From a checkpoint of a small mixture-of-experts model trained on Wikipedia.
Size: width 448, vocabulary 30287.
Experts: 64 experts in each of 3 layers, 128 bilinear neurons an expert, 4 picks a token, a softmax router.
Training: a variant of SOAP for the experts, 339M tokens, 5169 steps.
Below are experts of layer 2 (counted from 0) of a mixture-of-experts language model. Rows are named router (the router's row for the expert), gate (a neuron's input weights, with its number), up (a neuron's input weights, with its number), down (a neuron's output weights, with its number) and show model dimensions 256-319. Each number is 50 + 12 x the weight over its row's rms, rounded and kept within 0 to 99.
Before each expert's rows: "comes before" lists some tokens at least twice as common just after its tokens as in all text; "comes after" lists some tokens at least twice as common just before its tokens as in all text. This comes from a sample of Wikipedia text that the model never trained on. Tokens count by the router's weight.

# expert 17
comes before: "-", "==\n", "|", "==\n\n", ":", "\n"
comes after: "==", "===", "-", "\n\n", ".\n\n", "="
router:54 38 40 65 74 43 51 36 46 53 61 56 68 36 38 53 63 56 51 22 39 62 24 65 46 38 36 38 40 53 54 41 20 45 38 46 53 44 46 64 44 45 32 48 44 39 42 34 74 42 47 56 55 45 64 51 56 53 37 68 83 46 59 36
gate0:32 52 64 39 56 43 36 58 54 41 39 43 44 53 80 35 63 54 76 68 55 66 45 53 28 66 45 56 41 52 51 50 58 56 36 53 69 41 40 54 29 46 59 73 37 46 44 67 56 37 53 50 50 39 59 57 41 44 31 60 42 69 48 53
up0:52 32 36 71 66 47 35 53 29 50 53 38 26 28 64 42 45 65 74 53 54 46 44 48 51 45 55 65 45 59 54 39 49 29 34 50 34 49 64 65 29 45 52 35 45 56 55 57 42 57 63 23 62 44 25 66 45 38 50 52 42 51 53 51
down0:37 24 56 52 55 25 54 54 54 61 51 56 67 70 55 58 40 42 29 53 50 53 43 54 53 59 20 57 42 19 57 30 47 49 46 60 55 39 58 53 46 14 56 55 55 31 40 36 47 50 37 53 49 51 38 66 27 45 46 53 53 41 69 57
gate1:62 52 39 58 44 60 48 49 44 59 33 52 32 61 38 29 50 61 41 48 35 59 37 48 66 70 39 22 51 38 55 61 35 36 53 35 57 51 62 57 46 48 69 47 22 31 46 41 42 61 40 52 56 45 41 48 20 67 66 43 56 47 43 44
up1:47 45 52 75 46 68 58 44 49 62 66 51 42 43 26 55 37 41 46 57 61 35 29 45 40 54 29 49 62 71 44 64 38 87 51 65 52 60 50 79 37 37 60 39 46 44 64 60 47 62 38 25 78 49 45 58 40 47 31 47 56 45 68 56
down1:42 66 58 51 59 49 53 33 69 44 40 58 53 68 62 50 55 46 49 53 28 48 36 48 49 40 68 49 73 54 81 62 54 45 42 48 44 33 51 53 61 56 45 71 28 52 62 47 58 45 60 57 60 54 47 51 31 56 52 73 45 37 63 56
gate2:47 64 33 62 79 64 54 46 51 43 31 50 41 26 53 52 51 55 72 29 66 62 48 47 24 45 52 31 44 60 59 44 61 54 58 54 59 54 50 43 46 50 60 30 48 64 44 58 43 37 60 54 36 45 65 69 34 70 72 47 40 65 51 57
up2:60 31 48 69 58 45 37 56 35 38 45 55 57 46 51 57 64 54 66 36 38 44 47 65 69 49 65 44 54 57 42 46 61 45 39 70 60 69 42 20 50 28 48 56 45 62 67 29 58 30 56 56 32 63 52 43 50 56 55 60 57 74 51 44
down2:37 49 55 52 67 71 36 64 46 33 30 37 62 59 55 67 38 42 50 37 41 48 43 20 51 55 63 55 38 61 43 51 38 62 79 53 68 53 49 54 28 37 49 42 48 66 51 48 66 45 45 39 44 83 57 54 48 30 24 64 55 52 29 48
gate3:42 64 74 64 45 26 49 29 48 55 48 60 34 42 48 23 28 66 47 45 57 36 42 55 18 46 51 68 33 38 46 54 71 78 59 36 50 52 58 47 62 56 31 30 63 58 62 41 28 39 30 45 50 40 53 63 49 53 50 60 57 56 58 44
up3:47 75 48 58 50 38 35 59 48 59 39 43 80 57 41 53 41 53 54 44 47 64 31 53 21 37 65 61 44 30 63 58 56 37 30 47 61 52 50 63 66 44 53 47 60 43 59 38 60 47 37 25 42 38 45 47 29 39 50 44 54 51 58 70
down3:63 55 46 46 52 44 41 52 47 73 44 46 59 61 62 38 39 35 45 55 73 45 64 54 46 36 57 51 31 51 42 60 45 40 48 60 64 48 49 35 38 62 53 29 52 50 52 57 35 57 67 27 40 38 50 34 58 46 55 50 50 34 74 43
gate4:51 83 47 62 47 59 45 39 41 43 43 52 45 29 43 51 58 61 24 52 30 57 51 46 43 60 48 60 39 40 53 51 47 54 39 53 50 31 64 69 61 56 57 29 29 40 52 63 62 66 52 33 52 60 46 49 50 41 37 51 56 44 43 27
up4:49 71 58 55 43 43 43 72 37 64 38 50 43 38 54 39 61 57 57 27 43 56 36 34 74 40 62 58 36 67 41 46 49 37 39 52 45 33 47 46 75 46 54 48 36 57 57 26 44 57 46 48 56 57 49 50 53 34 52 44 58 53 36 27
down4:49 35 48 48 29 42 23 41 56 32 51 68 23 61 57 60 57 35 35 55 52 44 59 44 63 56 30 35 51 44 55 22 48 53 58 48 57 42 40 77 48 53 69 40 59 51 65 55 34 52 53 48 73 40 49 60 45 34 45 42 56 68 38 55
gate5:71 48 48 43 54 48 52 74 45 45 48 34 59 57 40 26 26 53 45 48 61 45 54 74 43 58 24 61 53 36 64 70 48 58 57 45 53 37 55 51 45 31 18 54 45 63 59 32 54 51 43 38 37 63 45 43 32 60 50 53 50 56 41 58
up5:60 37 47 55 49 68 43 70 53 59 27 52 41 40 53 52 68 50 47 51 65 69 51 59 55 30 47 66 52 45 73 41 41 46 35 66 57 60 70 61 43 66 44 43 43 57 25 60 64 51 35 41 40 54 45 60 48 67 64 70 44 62 48 69
down5:45 75 58 44 36 41 66 49 49 46 64 53 55 51 57 44 43 49 60 50 47 33 53 43 78 30 49 65 44 49 52 74 50 29 77 40 52 50 47 56 63 54 74 57 40 63 57 50 33 27 47 56 61 62 49 34 51 64 59 53 31 28 53 54
gate6:66 68 63 70 60 37 51 51 36 26 36 58 39 40 67 48 36 46 51 44 47 43 71 45 28 44 52 27 61 60 49 48 45 55 49 62 44 51 60 37 49 54 52 62 72 50 52 58 53 44 47 64 51 54 31 65 44 41 31 42 50 49 68 67
up6:40 38 50 56 64 46 53 56 48 41 33 40 49 48 64 70 57 65 50 47 67 58 55 51 43 58 42 46 54 21 48 52 50 42 55 71 68 54 42 44 47 54 26 39 53 38 47 31 38 67 38 62 29 44 56 60 47 48 51 38 56 61 53 55
down6:40 40 55 16 70 71 39 48 67 47 36 39 63 75 32 53 54 52 61 42 35 49 50 47 48 76 52 75 62 37 67 82 56 60 51 55 54 45 42 60 56 61 41 31 49 54 53 52 36 52 41 45 46 43 52 46 50 45 44 64 52 68 62 47
gate7:69 66 66 56 63 60 72 43 35 51 63 42 55 51 59 38 55 47 35 47 41 50 59 28 75 51 58 48 46 60 70 36 46 53 51 28 34 51 43 44 56 46 43 28 42 53 59 32 59 56 39 60 38 76 29 40 61 59 41 49 58 57 42 44
up7:47 72 33 45 38 55 76 25 47 46 47 62 45 31 55 67 47 50 30 50 39 66 57 52 50 73 56 44 46 64 60 54 51 39 47 61 68 35 56 52 71 29 36 39 57 59 46 56 49 50 59 35 44 55 59 76 35 52 46 38 46 26 52 68
down7:31 70 47 42 25 47 44 67 35 57 54 39 45 56 62 63 42 38 69 46 44 66 64 49 70 68 59 36 66 67 31 52 36 41 44 70 06 60 69 59 32 40 46 67 38 35 63 78 48 44 47 45 45 58 55 49 44 45 57 41 47 61 22 50
gate8:66 48 65 20 43 39 29 52 39 49 59 44 51 68 43 61 44 55 51 57 45 41 34 74 56 46 39 37 35 63 69 64 51 45 68 43 39 46 55 52 34 41 58 55 59 71 69 57 40 81 48 54 44 44 36 71 40 33 50 57 34 61 55 46
up8:43 50 56 35 66 57 46 41 56 63 46 58 53 50 47 26 44 80 29 50 69 55 65 47 48 54 35 39 38 58 50 32 70 48 52 46 58 62 48 54 62 36 59 48 39 39 44 59 45 37 41 51 64 44 58 72 52 44 88 50 38 56 56 47
down8:74 47 48 52 57 44 54 38 59 48 69 44 38 71 44 54 58 64 66 53 44 51 33 32 50 55 53 44 47 52 53 40 62 56 60 29 66 45 46 52 56 71 61 36 60 52 68 49 54 40 42 47 32 42 41 34 36 34 40 22 32 63 54 45
gate9:54 29 75 44 43 38 45 37 57 60 35 52 56 57 39 43 49 69 70 65 73 50 27 49 44 54 74 47 43 34 54 40 66 44 65 61 39 35 53 55 37 58 48 68 66 71 31 39 36 57 45 36 59 57 61 57 33 48 60 49 51 46 57 57
up9:37 23 70 41 48 48 74 49 49 33 64 48 38 37 40 54 47 59 38 33 38 55 51 41 54 64 55 63 38 38 46 60 62 25 47 69 41 54 55 50 56 54 63 73 52 44 49 59 48 49 43 46 49 64 52 67 60 66 22 56 44 55 46 55
down9:61 46 36 76 47 67 22 50 44 53 52 49 50 53 66 56 56 52 54 66 50 62 54 50 33 62 45 47 34 53 55 46 35 56 49 29 66 46 46 36 46 65 63 39 60 51 61 41 43 45 44 44 67 56 51 51 42 54 27 31 66 51 42 61
gate10:35 59 76 49 64 44 71 70 43 22 57 65 55 54 53 49 56 67 52 47 51 38 50 60 62 47 63 29 42 50 51 42 51 41 39 76 57 45 51 80 64 63 50 61 42 30 46 37 64 38 58 39 55 46 53 40 67 50 53 58 60 50 39 67
up10:82 77 58 60 40 33 69 47 49 43 39 49 39 67 36 46 34 31 37 47 35 69 56 56 58 50 43 42 44 38 62 57 55 58 27 60 58 30 40 64 68 57 53 25 15 52 57 51 41 54 46 36 47 49 44 59 45 48 41 63 45 69 47 39
down10:64 63 79 56 32 33 59 45 48 48 36 42 56 35 38 36 61 37 42 40 51 55 35 63 58 61 23 29 64 50 45 50 56 75 52 64 49 64 58 49 67 57 46 60 47 37 56 57 44 53 52 60 74 62 65 63 66 72 61 38 53 55 53 50
gate11:57 51 48 75 44 30 47 44 43 47 60 39 56 41 61 33 74 59 48 57 54 62 47 50 61 36 55 59 31 26 66 69 55 58 23 58 45 67 48 61 47 41 69 22 42 59 55 50 43 60 51 54 68 32 45 54 54 44 42 68 46 36 49 47
up11:59 65 68 33 39 39 33 53 46 43 77 55 58 74 49 39 36 35 40 66 56 52 43 55 64 41 51 54 64 38 51 56 52 47 51 43 66 57 41 54 55 29 53 70 49 55 44 60 43 59 43 48 48 41 64 59 52 62 76 36 30 61 44 40
down11:49 48 65 59 54 54 50 38 36 39 55 57 59 41 37 28 48 50 27 46 40 40 46 57 54 66 45 40 45 42 40 30 73 38 47 40 45 53 25 51 82 39 55 43 16 41 67 57 54 67 55 50 45 73 37 54 33 56 73 74 45 40 34 52
gate12:46 44 56 48 55 54 26 38 53 56 60 59 49 17 31 55 58 37 60 60 62 50 52 35 20 44 38 51 44 41 32 53 40 42 54 43 48 53 51 42 74 50 69 49 64 58 23 65 53 47 45 36 49 52 46 25 38 35 63 45 34 34 60 50
up12:52 32 42 48 49 45 71 42 55 48 64 53 35 40 25 65 41 61 54 55 53 49 58 51 52 48 33 29 56 51 36 50 31 60 40 34 33 59 66 65 57 54 52 62 30 54 77 55 54 84 55 42 56 47 51 44 40 59 46 57 42 58 50 43
down12:63 58 52 60 61 31 63 54 64 50 39 33 44 27 64 62 49 60 70 17 65 43 46 49 38 21 40 52 28 47 59 49 45 29 44 43 42 63 48 41 47 50 41 44 35 39 56 39 39 41 32 43 46 57 19 78 49 58 28 65 54 51 24 63
gate13:60 55 73 46 45 34 10 36 61 51 51 39 24 81 46 66 65 49 65 47 43 49 46 64 57 65 33 51 56 40 41 69 44 55 60 55 47 53 60 33 60 55 49 69 35 64 59 60 58 50 47 66 56 39 53 63 36 40 56 46 53 48 39 62
up13:46 40 51 56 64 40 41 63 67 62 47 49 47 52 51 53 43 30 64 51 59 57 36 58 62 37 71 69 46 23 49 30 50 39 65 31 53 61 46 49 80 49 42 47 68 59 56 61 31 54 39 35 46 43 32 72 56 42 33 47 24 77 57 40
down13:58 43 42 53 46 39 49 50 54 58 46 47 34 56 57 59 48 29 61 29 46 41 77 71 56 57 63 68 47 51 47 50 69 56 51 38 61 67 52 41 56 31 24 39 54 67 54 64 45 43 50 36 49 34 47 53 54 65 42 62 50 59 46 31
gate14:49 49 47 47 44 15 49 59 38 49 75 43 48 59 36 06 38 34 41 46 69 41 33 47 31 67 53 46 57 79 52 57 55 46 48 55 30 43 86 66 41 56 53 49 50 50 59 61 55 79 60 64 41 48 69 61 51 79 44 49 40 30 74 40
up14:52 45 73 35 55 45 49 58 59 53 36 48 51 57 37 29 58 36 48 41 51 47 50 54 48 62 34 78 54 43 44 59 54 50 43 44 58 49 61 31 37 40 33 61 36 65 59 61 51 62 45 54 35 48 56 42 53 56 43 54 21 36 33 53
down14:72 64 41 59 56 43 57 41 63 67 37 44 52 38 74 48 59 54 41 62 84 56 48 30 61 36 48 47 55 63 47 41 27 56 39 39 47 54 64 41 25 34 57 81 54 60 56 62 54 50 65 66 69 44 63 62 49 67 60 55 59 57 57 52
gate15:60 45 39 54 64 47 52 47 50 40 49 53 49 65 49 65 55 68 55 48 50 51 54 52 36 58 54 48 30 45 30 44 31 58 54 69 58 43 50 55 42 40 52 25 39 26 55 32 52 52 37 44 71 60 38 25 53 61 65 66 90 35 34 42
up15:39 48 42 46 48 40 49 69 57 34 45 49 37 54 41 46 59 52 36 35 57 27 44 39 60 29 68 55 43 42 42 36 53 39 56 62 49 73 22 77 49 56 49 36 31 54 44 63 55 39 49 59 76 45 51 52 51 33 33 61 37 61 34 28
down15:46 74 76 42 40 40 60 50 45 53 73 62 41 34 44 77 65 61 54 61 66 37 49 54 46 66 57 50 71 50 47 40 56 54 62 52 53 53 60 33 70 47 36 53 48 39 62 82 54 30 59 59 29 47 49 61 48 31 75 65 56 60 54 44
gate16:30 33 30 60 32 32 63 46 76 56 47 50 53 56 55 42 44 39 48 48 50 73 50 49 34 47 43 46 58 46 59 58 58 61 58 48 39 52 45 51 49 50 43 46 40 56 28 47 47 19 51 40 66 49 47 33 57 29 56 60 33 62 43 49
up16:55 45 53 50 53 42 34 65 53 37 39 34 51 45 24 31 58 65 50 48 60 64 45 61 59 66 48 43 67 51 52 34 51 63 51 29 48 43 27 56 54 57 27 67 49 38 56 53 68 46 40 58 27 43 50 42 66 53 73 45 35 51 44 36
down16:84 39 49 38 55 36 51 64 59 54 52 66 43 47 41 67 64 47 26 48 31 36 50 30 67 23 48 48 38 66 61 46 61 37 46 50 52 60 52 59 28 65 48 39 60 51 61 54 67 57 49 37 59 54 62 41 51 61 38 79 59 67 55 64